Below are experts of layer 11 (counted from 0) of a mixture-of-experts language model. Rows are named router (the router's row for the expert), gate (a neuron's input weights, with its number), up (a neuron's input weights, with its number) and show model dimensions 96-127. Each number is 128 + 24 x the weight over its row's rms, rounded and kept within 0 to 255. Numbers have three digits each.
Before each expert's rows: "gets" lists some tokens that make up at least twice as much of what it gets as of all text. This comes from a sample of Wikipedia text that the model never trained on. Tokens count by the router's weight.

# expert 26
gets: "20", "19", "1", "18", "2", "3"
router:094124113123114123141152093140097120061170113124142165089149140107103163148127113149074091129143
gate0:123098110151128123126160116107146130144137091174155125149102140135132094139152119107126132129123
up0:143140147073159160120078134119110120109116157112124144112134119098167117097110143121105143118131
gate1:143150106120146131154151106135123132140163107130165157188148141117108127124116130088124085137111
up1:116141101095163105117156118143142133136112097131164150168118122128125104115118135108143148127116
gate2:116137142104155157145158112123137109139127106119120144142141138082132141124143109180091103163132
up2:096155192152137127129132135116116109127140143101184118148118123133128107144140133131100131117103
gate3:126113111077098116147081149127092128152136111074097131118161111104148160155131119112109115173120
up3:144119156144111128133146155146109141129097124196131131112107159120109117104125104116139102089113
gate4:120081101121128145140201112130143155094127135156110147135114084134072124164111134125099114152131
up4:137156147107135095140091157138111102158123091075143096137120180103189132136174118131140125110102
gate5:102122143135082151123128100164174108098146115107194118072092133084084158182106154157144095140124
up5:086097101097152139139104105138136167106112151086155109099098161116138164145118128146113136138110
gate6:089117172088138124131158087155099117161152161047116130136128083156105140119144130075108116142098
up6:121149131142134163112141142125164108142109050129074159149131140129094133130130108103143154128109
gate7:124098093104112137091127142122166121091140126157167125079131175115097153129128089145120116135112
up7:114143088135137105089126115161117095169181145074094107068141150148138113099152123130096190103146
gate8:167160141118100113114133108101130101082127112116123131132143132124109120125154105158134142144153
up8:174168139080100176138115147119079136108104146127116089078155159158131132149067126103117116131130
gate9:115137126113148102121157135146107080115097095095123180128151123077110122093120114112103156138156
up9:146085137166135116152165142125170174108185138165118121128114134120137127177111150113142097126122

# expert 29
gets: " |", ",", " and", ".", ";", " |\n"
router:167092133143111126163140133170104090125156162140149107132140152112157118174153087148099123122140
gate0:132161135174134117186156151181150108105138142125146159121131143086101111169164121156138085126132
up0:104110139072135125111115132095106160133152127122072112124133097136139144118111165121129156109124
gate1:150127104136138102163147167117137139134156146168137099119143184144152148137136086136136097148180
up1:151103102141137076164173152115114120131147158132111102121128149156121114165093101097142113156148
gate2:149144066129154104090140129133107093145146097093118155107099126116121169126156135156133134130138
up2:113110108141115101095139116116116087150115132120152114103131142146156124148136121165093142130148
gate3:163098102163129134123171139120094129130154120122115128132097166151117127124113123133115120149124
up3:090132109116130172095130139196100168147098126138148111130146119120138149125122166107144133136085
gate4:153127191128130074152173153121106087116146117084110136132176128099112146100167178112110123114178
up4:107133058152135111116103126154127157133100128142106135083126154146112131144109099101154138094104
gate5:074109135105131113185118127153108159102119114156123093109133130172162130080097149127153132096127
up5:146099138121150122132106125137113123113114106129147149138149139131138141149127145101136147130147
gate6:144138198146129156079125085134169109124139111155145157111139132090149149138132123138097121122113
up6:128094069100144093156129177170078105098113114105102108136137138168109137125140131107130161154155
gate7:118071159142141137139165142126129125088133104111105130098132114151113119139172136152093139170109
up7:120144096118132111143125131145085109134135167147119128117137147095174111114131076098147148080133
gate8:138161130168147108095145163130109099121113108083090121127131119103165141116123149108115125134120
up8:129107084067127140143136134107118148147150134182161171117123108116122131109127112128143123103157
gate9:111135133116154124113155139092085110125155124116081131100132110115138173154103113105102141117119
up9:146167093210117147109141120170137173141083130146129124139164125112080123146140118197134157149127

# expert 2
gets: "20", "–", " |\n", "19", "1", "0"
router:144132123176132140143099106119112124114149146102141166143143141125104168126147086145118130136154
gate0:103084116118108100130127125128114160105125128109138138132143121109104167110129141148113130162086
up0:148085110107167105168139141130109149135112129137093120097104116126110156132088095111145128129116
gate1:146170098129134115145178141089137120112163157142141113167141121157127134187153102146062138161128
up1:149125172107171142122106137115156107060143125152130152115127118128129131118177116156146101101095
gate2:138163137132114121115130135089144133159176119153113129094122166154123103122140114098138111117126
up2:130142111126088147113129125116133178161147117166129140111143098178139127142111132119143096152091
gate3:128158131137134121149110118116087114142123121112128160131137088124135130155143126161081136134146
up3:143138145140109133145158168122145137086158155131119125138089140136149156133128150117167121148127
gate4:155114124109123134149117108094148131125109139137119158132143146109145177078106120144120130190153
up4:163117148087153155141115081098123091148116102116125095131097129118122102119122112110112129127149
gate5:164127098125141157142114109103112138105141083163093140108099152127124144112140091111149157153184
up5:123158137119100136129143092146124125147101094163156130136145103113099120174133117189122110167122
gate6:153122106092133177163121151122092113126100128144137137103127130143115114123107143105166124156124
up6:122143121083117174164105146118107135131125140123147136094156148125109132100108118163141106176140
gate7:173120156148139129117196141118138105092172145137104119062132135137125149121138138118100097145147
up7:148136155169144160135138119142122135141137126155125155161067170118096106161116165140127124166132
gate8:114088108135120111150131121136125146093113100142125121119116109121133158078147117151119137109102
up8:119115127164163143142146115079151135114114112160147138133096128150155130133142101133153086110142
gate9:085122104124133095187126115137143136099144101119130121109174099160081207155095089153129140116137
up9:136165086103123136103132167148138138118095110091133159111158124126129138166156144126108119128112

# expert 22
gets: " |", "|", ",", ")", ":", " and"
router:147120121136128142130122165121105122152160161138139155124134168105147154135138107144122090116160
gate0:144158146148141124166137126149122064131127119142134168125117130147135142119140179112122116124143
up0:071079143142141117109123125099157161146101136125129106136112098110112138100142143107129136116111
gate1:163153105123112108137158138137134112097150140104117105095167174101098150156156111110077113144151
up1:145150114122099123153156148123129130115145170114149117111176142112094126106126107150138122144114
gate2:147157139147121155140127119123162133154110126109112203132147144128145158166099140137127117107105
up2:125159171144129159171121121074109142164111119138133187134150171093131143170119168139082102148174
gate3:142110081129133127153116133115126128127125118133142147106107119118098128112117135124123155135072
up3:126095130061121197134124134127146103153145145101142122144129137082116173128111119151099129173137
gate4:112135096101142095097110154129124102088164093148132124148136110129112142168148109098087128149115
up4:121152140093147092072141128121123143118165114157157122198111102145141112156151139125143119137088
gate5:133122147137144171168141167130125078123076163145123134110138124139152110123130174137102129112100
up5:118134101117107108140143136128100154119113108105144132118137123094120129110115081131131133098155
gate6:125116147125154151114107137157154129134142145114139081079131127143120158134096126147110136149110
up6:085131111131134134120140160144108120128106105132160102137145120144133163130131154144118141175115
gate7:165134151128131078102121103111127120150118129125125157157147135100110179183122148121143117134157
up7:126163167097166130134130115065120144153131126157096128130100165120122143124138123099154095114157
gate8:104087085118120117120129109109099110155115139090118123125124131089085152151100136146146141154210
up8:121130127100094152122131097137126115139092137122148108115164095077106158161074115174150128162117
gate9:120086166134102146093124122120119139135098124110150144150143152166125145128146148107128125118132
up9:147148102112137094151167125143137109137159121173107143117151132075137150133113108156111135136153

# expert 25
gets: " ", "–", " R", " B", " M", " A"
router:162089156125155132151115074135111128120115136086112118100155152105110165153102132094100121130126
gate0:115093171154213125151167097104083140138169106150094111134159109106129168177124192118098113143126
up0:147108132136102099122170112092135129126154124185103177189107137119188142108134126098126165148109
gate1:121091136123132100168166103110134130135126141125151126110130121116121188129106186113088124132125
up1:093137096103121092107135173156139149129117111121158124121175109135161131169114115130151094153098
gate2:122112113075073134140167133100136152115138110104069149151176159091098136184108167102109134149094
up2:124152111138138054163122092144157121116103138133123122091134102142124138127155120147146125088123
gate3:138129103156163085151144127129114121101109123116148156103150113108140132119124098116142115148148
up3:157138179126105125114178137121113121154159106159086158151109132115114129149148134175110159143104
gate4:140102126163177110162152128128140108068142172094130158129130093078135108150190173116144115146162
up4:113158162147111158097117175124069135159144124170114104132148182147095164131100097140140120110110
gate5:125147068161130110121142101148165128140153133146135101135168112160049168187120127160143147152126
up5:120081123132102103115142141080106130171120120111109108089136136077171119141143140118137137136107
gate6:177137190134120160130155161089090128137150110127127139156095135126125149107145173143094118183136
up6:099154139151132130088128103132097128089117125112139146125108149136100148161153134146153089113134
gate7:123101152129082138098153163135175119096135110122137130136138092112132132160120136147125113142120
up7:168141123129130099120114125145143101103140140120131154101128155123144121141126181133141116127110
gate8:089118102155184130131133143088130138124143117074120160149132154139119151163106141117059151166129
up8:122139147107118114154134119147147113117137132100119121092136138128149133189119150133146161113174
gate9:142119126103124113099106128177085100122149127144135128124107103087083162154147149127125108130149
up9:116164104114123148122112097141095192117130120117098135146150143109147159148131127120087099126141

# expert 8
gets: " the", " in", ".", " to", " on", ":"
router:157116109140127099116123141164131129081119107071140149089117144146109140151161103077095120100154
gate0:166154114120126120125129123085084117106146139071113131105157134149116144083111135103118152126150
up0:142153105123106098131137118113121135111097143068127128110186148108118119116136138122167136120125
gate1:144128146166133132149126125114148143144124172082102107091142119109113154170076117145118133147152
up1:138131108132137149081139156091142123131171127142108151168161175135136133114146120098147162179106
gate2:187149142115123121160071135158098106120146109122139092137106107134153145105083102113107073130149
up2:115137114122091135075140148121152194146113145122103103091124178121125112130178149150126136112108
gate3:106152111089121130111129148132136152122118120122155103149115143158130139113106115149125119122112
up3:101138117140160099130122158124140150109116099133124147121137138134126120098128123155128130121106
gate4:114106139127127121123142165124093089124110115105145132138159105111083156140149143097118159075145
up4:133088146122128143137128174117081122119083128089117130106160113139082135130112151082118148116060
gate5:150137130117128118139135155178110087119162095135125129103118140175096121186128094111125098107124
up5:127140137125176106125100127126136095124134102116146099132098072148088114188127104155145099098113
gate6:162133107116136083140122115121134118133112112061135192111169140125160158147126111153088103141151
up6:103126120139089130127137165145089118108175148182127078115094107135110120140122128097167132108122
gate7:149140138125128148115148132112124091125153086131122154111150120118115181126090136143086095109130
up7:116094161103103129123135092164160161145165113128122114113118154145128089132125138128114146154126
gate8:125096080140129114093169113109191156089124100144135107114159144124111121158126140104083158148140
up8:137120113115122086152157160150161122096093112130139141112145107140114119088101121072078146106146
gate9:111130142143143122164169119138143091126098096138146132085142146102156138191147161140124088159120
up9:115138129151137103115112139145139120106148144124127119159164118124098084095119104129116100107107

# expert 5
gets: " the", " of", " in", " and", " a", " to"
router:153098114158128092140148129127106093148122120111127172131109127109121128140180134131116123175148
gate0:155152098114097122128141131141132159124125118124147120096150114130127116138136138169143098181156
up0:114132150149153128148122143151136143094120130116159137146132135143098143144110134110129120103121
gate1:138144101127142104150132161158168067110116123104116125121099140097148127171155149127128129118128
up1:104147083126108092170121132133134087116120115129112135097132188116134098114160150161145137122107
gate2:148139146111127168149090129100149111141123152116129153133139105116136144089096140128127128106084
up2:122095094132163135143132124093141125128164142143089109143113152129157131119103093094131145083128
gate3:102167117130072163107171128124094167146100092138179131121143154148177153100155172114109134144127
up3:150159078104115141135091110142090120129093161125159106114111148153103118129138136147110200169103
gate4:134158126124152145107102144130100080129109123144131151130102127084114149098163135145139092134102
up4:131165142131140124136157135129105089138165080111116147114173106152127086133110120090149086157141
gate5:163151090109124153094150116089076128120135110119102133165130134106087123138115082131131140128112
up5:198132096112141156169116134114120168120148148084140141140149150087076122128165157123117139138143
gate6:106100120116184136142132147107124104095123141112162113135146101085112126123170124174123127150120
up6:128117140126122111167178135104106108118147134132136181109105128123152103113208145118130167154136
gate7:143144140147154163100132106124157129153112115095145119138134140084082127149152182124109147130126
up7:161142108114139111156148164115134175141118118145084147100147131083087133119107099173134125112154
gate8:118106103145169093148114112137147191180133140126153102144110102096125131134170120154129097158103
up8:122106173131151164114164125123092108133144132152155164125131163128134124144134116131127116140141
gate9:134126101097112159152141135127104127116148167126092141106149127171156121146165139134142138164127
up9:133109125133132170164135123100118120118127185158105141113125154144135127132164133132137119167126

# expert 12
gets: "\n", " |\n", " (", "\n\n", ".\n\n", "=="
router:146123117147129139130120136160110124140118111156148145093162148129141180165138113169131119116110
gate0:094139115119117125131128098141168122099141087122137123155147159099146132121147190115109109117145
up0:136109122125100092089118183105085128150103136101105129131144132149129108126116128111145163095095
gate1:179102120127123091164130111162111112121163147132098142110125117133076195183123104135113139119121
up1:142112130105112141132096098131100123120147120111085114127131110161093174189148159104148153144098
gate2:142091083121133068138122125135157124137133097145106130116132172094104109090126100124165136130187
up2:114127135108112144121132141113128188141166122140182133093127072119095114147120108137134176095116
gate3:163141151078129159129107125101071134133153126149113146154124160114156144116115125086116157129158
up3:135105123112102158113128138076086126143168134143141122115151081116106147136121094116155133104133
gate4:123146062140084139114167122129120151132141100148156167098147122111112171145107091163091142141150
up4:110138115114066118145099119127125141117157137170155135086130099118142141087120083098136155129109
gate5:094146105097131094128180135083080110129094129150110150127146150116130169145125141125097129150121
up5:132140128132116143101138097134184127130129164100147139152118123105157079119151101096092135150142
gate6:154107129139130123136094110092135142161122097131147119088135112122112164156130136103158127112133
up6:131143130124168169130149119105126139149125124125099112130143152124153121114111158125116132114123
gate7:132091138155172086131137149148119096121113092121133163120129141071066167139086126140145080150149
up7:112111126107118095156139141125125101147108119127130130150181111112111156156070178143162136146133
gate8:148130145117140129142150167111103145146127136128069138127182151118113122124133128130138119153166
up8:118106115115141076129115110115160104128137115101138133124117095119117154126107131109119126100146
gate9:137111109100169125111123148180146131148139129167124112124151181123112140154152132121054102137103
up9:160108142125140148081122138123160166136105142162145135163111146105161140086140085094109119139099

# expert 24
gets: " the", "20", "'s", "-", "19", ":"
router:107139090153164091149126141138123144164112100098090137089154168125095163134152097145122121139140
gate0:149135110118126090108124152150175093141133102130136126143158145076134114118125104161108144112139
up0:118134148116123082105109094145105139152110156107145167119168150140153096092104131157096112133175
gate1:160145083140125141108113154073141120146106081115110144095146144099131163149138121128141148101152
up1:149153136146141130139114150080119120125098134122111098139192146139157164107097123127139171106138
gate2:133149139071162115106106151118120123133149084129137130134163136095122146160145124131100103145086
up2:131131117161135077118164131102125121119161093129143139139110129073122123176184120098099133132122
gate3:107165149127112098133144116118163128132126114117068131153125152130134157122091123131127108157143
up3:096148128141143103119148149104154123142125139125042095161111145172132130120111131150150139139138
gate4:113165122143108073075139119152178106104130087137097144166159151127141123180113115113119101164163
up4:140112151103151158142121139103046125088112122106165116119126112126141124111095114128160117087114
gate5:128125176110127114145116116128124108134113144097164129172141113135111204122083154158130127113174
up5:136128142137111119159111153167071095109138103171102082147077130154148113128151127134139122163119
gate6:124187132118155165125122125085117167144135125128120140128172162092099102122155143133109134162132
up6:120126144118115156132148066091150121147138096101145164131090132139106112140136130149122137170145
gate7:121147151124154160151115098118160091110083121138141105129155131131135149104098157143140126140115
up7:136126108129149078149157132110149127136118182145112142130151120158161156101106121118135109123116
gate8:128130112163149085117149125098142136135122116156138122114137103081135157152133176159142094170138
up8:129139096139140109146144120138098139105125090090135139142169107166108116106172119153119132142142
gate9:113150106093115135126157157147093133112174080107128131141175134176150155195129138123125141167138
up9:179122139148127113117106101165156097121159160140102145096114168067111112106123100123116152101137

# expert 15
gets: " |", " |\n", ";", "0", " \"", " –"
router:160106128135105158155113137148121111126168126144122154125118187153149141157131085095095136122167
gate0:099145091145133178161104106110102150138122121102128111100156112128123110134112119196113177140145
up0:159117134125073066109169181184155144121145121121146118163136122127118156106135101091144063128097
gate1:130090108126169148151111126105142118108134115160132159121137146111122141101134160171129152127098
up1:116147135146134207108129073141150122140090101152146108144116121089133126114111154169146108145083
gate2:134114125142111133110089126160159122104099145139188132096150120117149175136140136109121105150094
up2:119129138126110091121127132120096114086103115148143135082177146109140152152126105115059130100164
gate3:118136122126143157148127117095097109137148109139146170101156147113129143118155130120109157142120
up3:120075162118151108171153150116131104128100115143092113134093149153158093122169088106122106099147
gate4:105081141174168129119112126083144150103177119145135145130121107118130143147105115124091108143145
up4:127084116150141145101150137140131130094203133144143127107134155145129105135151120115124151145127
gate5:109073102177076132099091170139166110128099135096191108133146132113136114120132133159167140131105
up5:084127138100076136093133144112137132110137125081155096138131128153140136156152094131149142128123
gate6:169136163137150122131122122121091120123161128149092152130102198132125125068121112112133106111140
up6:082145118181095138111153124104126130155099130062143147098168082157116140173115167169145153162122
gate7:101103114138133099155155138111147136143117083100103106151150163127126136097133110128137147144160
up7:119145137138112112122115147127161135161097087138100107155140131155165096106103104133119147138140
gate8:131125132140131174153155108117143149115105113115095097143137122096103125141113145163113137181097
up8:165137127123180078119101137138112121125158124113167163126156107108118137114156166130147065105165
gate9:118110105113148134151130104167132110091148112158116163119105089086083171143161136180141169149156
up9:111114131129197098155120129144174117111089128117145127071107107080150113086126139133116130083104

# expert 3
gets: ",", " in", " was", " and", " a", " ("
router:149159104172136132124173134156113104089132122135080143117146128118129121177141118136108107170158
gate0:111131157126153107119112114134099127123130108110141139157101133075110165147107103143118135148143
up0:163113116101132142113110148146186079112149156105106144166097166143140090131144181121119133130116
gate1:119136140130133055133161114148113077085153122074086164123183089121100120102141167131138102154137
up1:137114115123105173132089133086102188140122114190155135119089195116149151143121083102122147132162
gate2:129164122151112152141137124112151123136084091144160168155096120163124134141144129130099158160122
up2:101131139125118111148144153150154121105189138096117119140137123121083163103142118125171133095097
gate3:155138139138148138084111114086110138161117099153169128125127141086124149110152147148114135144182
up3:076143136143151109099131159155128143147136154124154096144142094182126098114106085137197135108105
gate4:127133140098086120121138110150147104172114106128127183111127117161115151173121154131114145140133
up4:140126135072115153075105103107118155117103155081123096122125098143134138114143123139157119159143
gate5:154167198143135167102104089116143096123131093139114109075134153129103138184146103084116132100133
up5:138140105102116110133155113117120159117184135107142155147120157152096124127140149146117131114157
gate6:113130129108113089088107145185135092125131124072110138118176113122079112140103105128105148126162
up6:126122109122120128089145154143173108130125149116128136152138127125143101100128116124130152130151
gate7:127143120115129122119172119127139160055148125110137133145171165133106148120122135106134145098094
up7:137136158138140106138118136133093072151135117119112133094094095181132126136101120109132109139129
gate8:123142097164153134145093158121140120065124078123129131142121117093092133089154115129093103115122
up8:097086157098139144127145117150151165161140149142138077117143127143154164165086122145141178141084
gate9:123160096117158134096106106124147136144101139098097129099132101163116108149118158138111119147138
up9:168099108113167117107138182155113111112101116150137146133159119139105109133146114120153106116161

# expert 27
gets: ",", " the", " |", " of", " in", " and"
router:146127105127140127161157139150131113108130096115133159113135164125139133153130100142127126156161
gate0:146086118123131119173115128139139121109131120135136133141144115141137117128108108107120110081141
up0:154188124146080136125148090141146143103153145137145184103107150117128145120109100100114109104148
gate1:157165106091108118164139137117150138112133134128198152121138131155156147158106113143100108133151
up1:129126126093117136123167141131135130138113114111151167126115130135154135136127115112097125117140
gate2:178098107125111109156104173157094110142145096121103111095127140079075127110146077128114132118121
up2:147095098135145109100130083141122154110142139149122109158107147131118140142202160147113095176174
gate3:135155116128130095126127152109156095069114122153169109111116146091148151143137143141134138164103
up3:126103124132150125144100103123137126152122156102104116152109125136119096100157130117123101123172
gate4:103096172147129166133115066144130118114158137110122108136122128101133136149127121145095133132114
up4:152127111107116123166113141106127134141103097153127148145068113100141156121154140123142178120138
gate5:135145122115088146105117066133162124129106118058156153149169099122109173120130122137104156163138
up5:101111110097141143149120122165113180123141149131128115117147167115123107179121121117132088098085
gate6:151091116110145170124099157116086138148143138152169106080172145111143125102168146134133099121127
up6:102132127131152123130163161111071134175138143115141109131171114114125129146127082106169090125153
gate7:160130121102112138147115106125112161117142140105170124144156157173148158132125166127140114123157
up7:149133134111114134117107063145171171146095099105125146159170119097157123137115116128131120108140
gate8:129153153108089113153145136151128118158109076108110166154118117150136137140148148132060159136108
up8:166127151125138142114113108093100112150118144125131104149130150125156143157128156104150088134122
gate9:162134107110125115104086127119151168142108088141129135203111150127120141100128138084119105104136
up9:140150115170153080121150128155117133102094117114140129139158105113136146117133171131059159133112

# expert 6
gets: " ", "\n", " |\n", "-", " (", "20"
router:153168148143119137141148163160122129130106126113137135105185130132134151129148134156094135104155
gate0:139133145126127109086185107119136110150156091094071142083151160104133138150139117093093134113146
up0:073141095082154140163073103101098149122106138177141138128089120195158149100136164107134137155129
gate1:153118133073109075165137113127117134099132121133153152151181091118158115141141141099077148158108
up1:121103097168161073150105132111121140103139127134118144124147135138132117126152121136107144101146
gate2:114133123115139167139110152102150147147109134111120178129166158099098136141155115145127142164117
up2:152137078104132163098141128126169166122091132135079115126109129119130155158179142135119160146092
gate3:163154150146127076166177132138126094104165131093118153143163092112103111199128141137143135117140
up3:124146157089122151130088091110132141159078122114117117104088175110153139120150116116136114154104
gate4:115107112143142141113151133110150119140131115086166112143139130113137153143089136114109129112122
up4:142143138108132106133136117115133148099118115114092142149102170115129132128152149125131130118115
gate5:108111125125094110144135064129136117119120125152144172156116093137115147137113112114130153175106
up5:123115143090132135121147157119085108113183131124119104101120133122138123154141095128128159116159
gate6:101117139127111124155150148134131134136142133120138130169106123099080123144155084152082127153130
up6:144086139126132101096136152119121077134134128127106103103141132093114152114142133100116125111114
gate7:114108122146127136153131092132105108134140073131119165119129144112114167170118149116103095183156
up7:126126190119113153155115122131103139145122089151119137167119151126088156167117122130125099129092
gate8:130140160110135126146133171136130123128114127139148101176147095165126166125148108157094121099170
up8:120082110141145118135114134130130110123097149078098139128094136145135129126161144107097105098133
gate9:178105153119145116083113160111176094108174141083107146131105104137093123120131092142124114131130
up9:140141139083109111071147136097144130115124122112139136130151123144129109085145091164146122122124

# expert 20
gets: " ", " |\n", "–", "0", "%", "1"
router:173124126113115138124074082151097078131162146125152144150155137158136183118138085128117111117135
gate0:118134133146132128098131114097136099119130114175193167121159104142098104126095118083127120115158
up0:080085128108135137128151139145139127144138103124132104108103126120163140162118147156136135084102
gate1:118156086163103133151109105116091104132114090168106125116150154113150107178105123147127135125104
up1:139129141101130132082110111132177132121115153138160110133092149101113107083115127122160131113138
gate2:135154154118141155106142113105114154124113112142140152136146118127106120130112110127135108135098
up2:123113109090144103120127142128115123116115122153101089110113092106171127129149116148114170175126
gate3:180126092130150099108112113095126124106147139147096099129120137137118140091149173176146105147135
up3:124126109125138139148105120138157116120123119171191134132116097171129111088159179162133137179103
gate4:115125077139115100139163099102151124144103099172096096149159142145148122187125162149117122106137
up4:129137190133146168119145106172112157120133126190143150066119141098144157149096067113128110139121
gate5:108122123137109142092128143163131132092132074141147127093121093146140146144088097118151148100070
up5:132136134133152154147136142131096111091179152115080101119129102094120124162113097147126123138106
gate6:108127138105108142121150113096119094130145103119111122140122090125086166104146138121159128103121
up6:110146148133130118122096153120109121150114171137145146113117127076130142131112134163120086125098
gate7:116117126137186074146122176067097058151101145131143149120159104108123139117124107141128115160115
up7:126144130122121144146131119120170083109156127112165104110131123148121161119154128074131156096075
gate8:137125111123137137106122070089144118124149122134153158146139106126164160121108159130115131148111
up8:076125148129150150115102122137124147137165147112141123119111113138136143095125125161098127132094
gate9:135156152126120109154186122138154086113142122121090114131086155147125117133095110095125128150150
up9:167133091104118198122150095132115137133134168138097163110136145148122148177126135103146127121136

# expert 10
gets: ",", ".", "-", "|", " The", ":"
router:167131116151117104144120150169132095089171126093105162105113174118125141151141096147095123105165
gate0:146112114163135119172117148164151100113144108101084156128115174124108115117144110118101133131145
up0:065145106110138126069120110100101164170146109142180085128111094144121115129092143147148152115113
gate1:123147144131177090110151202117094137131117121109127122109143119106119123129119134122140125120162
up1:106180178113140117117160171121119114133121162139112128136141142182137089165121119113138135140141
gate2:148136116104104119129124158116141090080135136125128108123129148104118138080120138138100131104123
up2:123141172131087141143158092102134115146128132105146118119122107110131135149159125111190125147124
gate3:127090094121126134167139134111121120145152109122133153094129194142136131138146143168090125127130
up3:130172145132113092110129101153123130080124153109155113155133099113134120120137086031152141140133
gate4:141133101143146121119195154116140069164148120146140156136147147093081165132126136128103176151118
up4:120077095084122127187119082114109158096157144132138128127101138127117147150093105136149119118094
gate5:112130108118150126064128151147111094109103108110155099105139112139138103152117131179132179178126
up5:099110108147145115118114139108096177167097148056143094143142108103108110143126165178138174097147
gate6:131150125171144091136115119145117096109109132138161113136128144155123099119166148102112105106130
up6:142172108172111147147071157137125131106140127160099139044093153123124110152165143128111099155129
gate7:118122076178126117098124170117143134155125129089119154138130137105146143151144114157154162152136
up7:136083140139112133159112151161141114135145125092151150116087115131128137140132131124115087157118
gate8:141113084138119121145133110141086085152113110108146160119145141125131169152141120135111108127157
up8:097136119120121127135111110133118114135099126099127133139153126135119164116106138112161105122139
gate9:155143129174115098123116124165142098118169129130131161100124104143103119123166076060102109148149
up9:155118110144166095150112141144133133140180136126140116109157113135101135087144089097111088107115

# expert 16
gets: " the", ",", " of", " to", " and", " a"
router:144139117151119101154159165183122116119126122097106198094128142111132138135154145119127114128142
gate0:126133119097133118128126116133145089113118115073137157156129121143131122117130165133111123124115
up0:149107150198149117135157136124092145149144114169127115125134151113135132126150096133123133134178
gate1:101122100141121132120129137142061147102144117157118153169118123097138133146129165140117136120130
up1:141145141134139143150125128143165122145118090095139117145147115127106133132179093085139094135140
gate2:106100109108130111081141128098088086088152144157108131098088135116133125118120138133134102140140
up2:091153134152118139137120091153118145108118138130147126136138144151140134117130132161131139100095
gate3:126087111101126128116143115195151115080138099123149146102149152153126149146125146100152147120072
up3:150140127135147126152109130089141137153121148140131129116135138090152140096183121150099111157179
gate4:151170149115141167160138153163149149089128101114116143121175109089095139126140112128115104154101
up4:143100110128112083094108100109077082162101119123105126130115159137170138146124118134128125108192
gate5:114125088118163123120149122135113146130144116164144160113124142132127112139124163124145088130155
up5:153067125164096149089123089121131112151142138122104134157108097104116145156143132064118150146141
gate6:149137142161121085149123166127191122107125155074124125100153101108084092121170097187130146100147
up6:114108145134116125149093102125121127112096124152156128136141106116129120165131136083152108136156
gate7:131138132095127160095108108144079136128127102100168146132127165094154107146122152142138125133122
up7:093137097173100102157125152154117112137083150133121114128112103138146113142127131120126126101129
gate8:132167091165094090130163145161159122136154140156094155145107138167140121102121128133154128122149
up8:153139097145115135123140110137111112129142116158170134152130121135139136159117110094112093168121
gate9:129107132124164128161142164126112103148154129157095157082105135162121135128096130108128110167132
up9:140150135141092139088133095131122135092165107104149119148171124079127136130175104138104140081147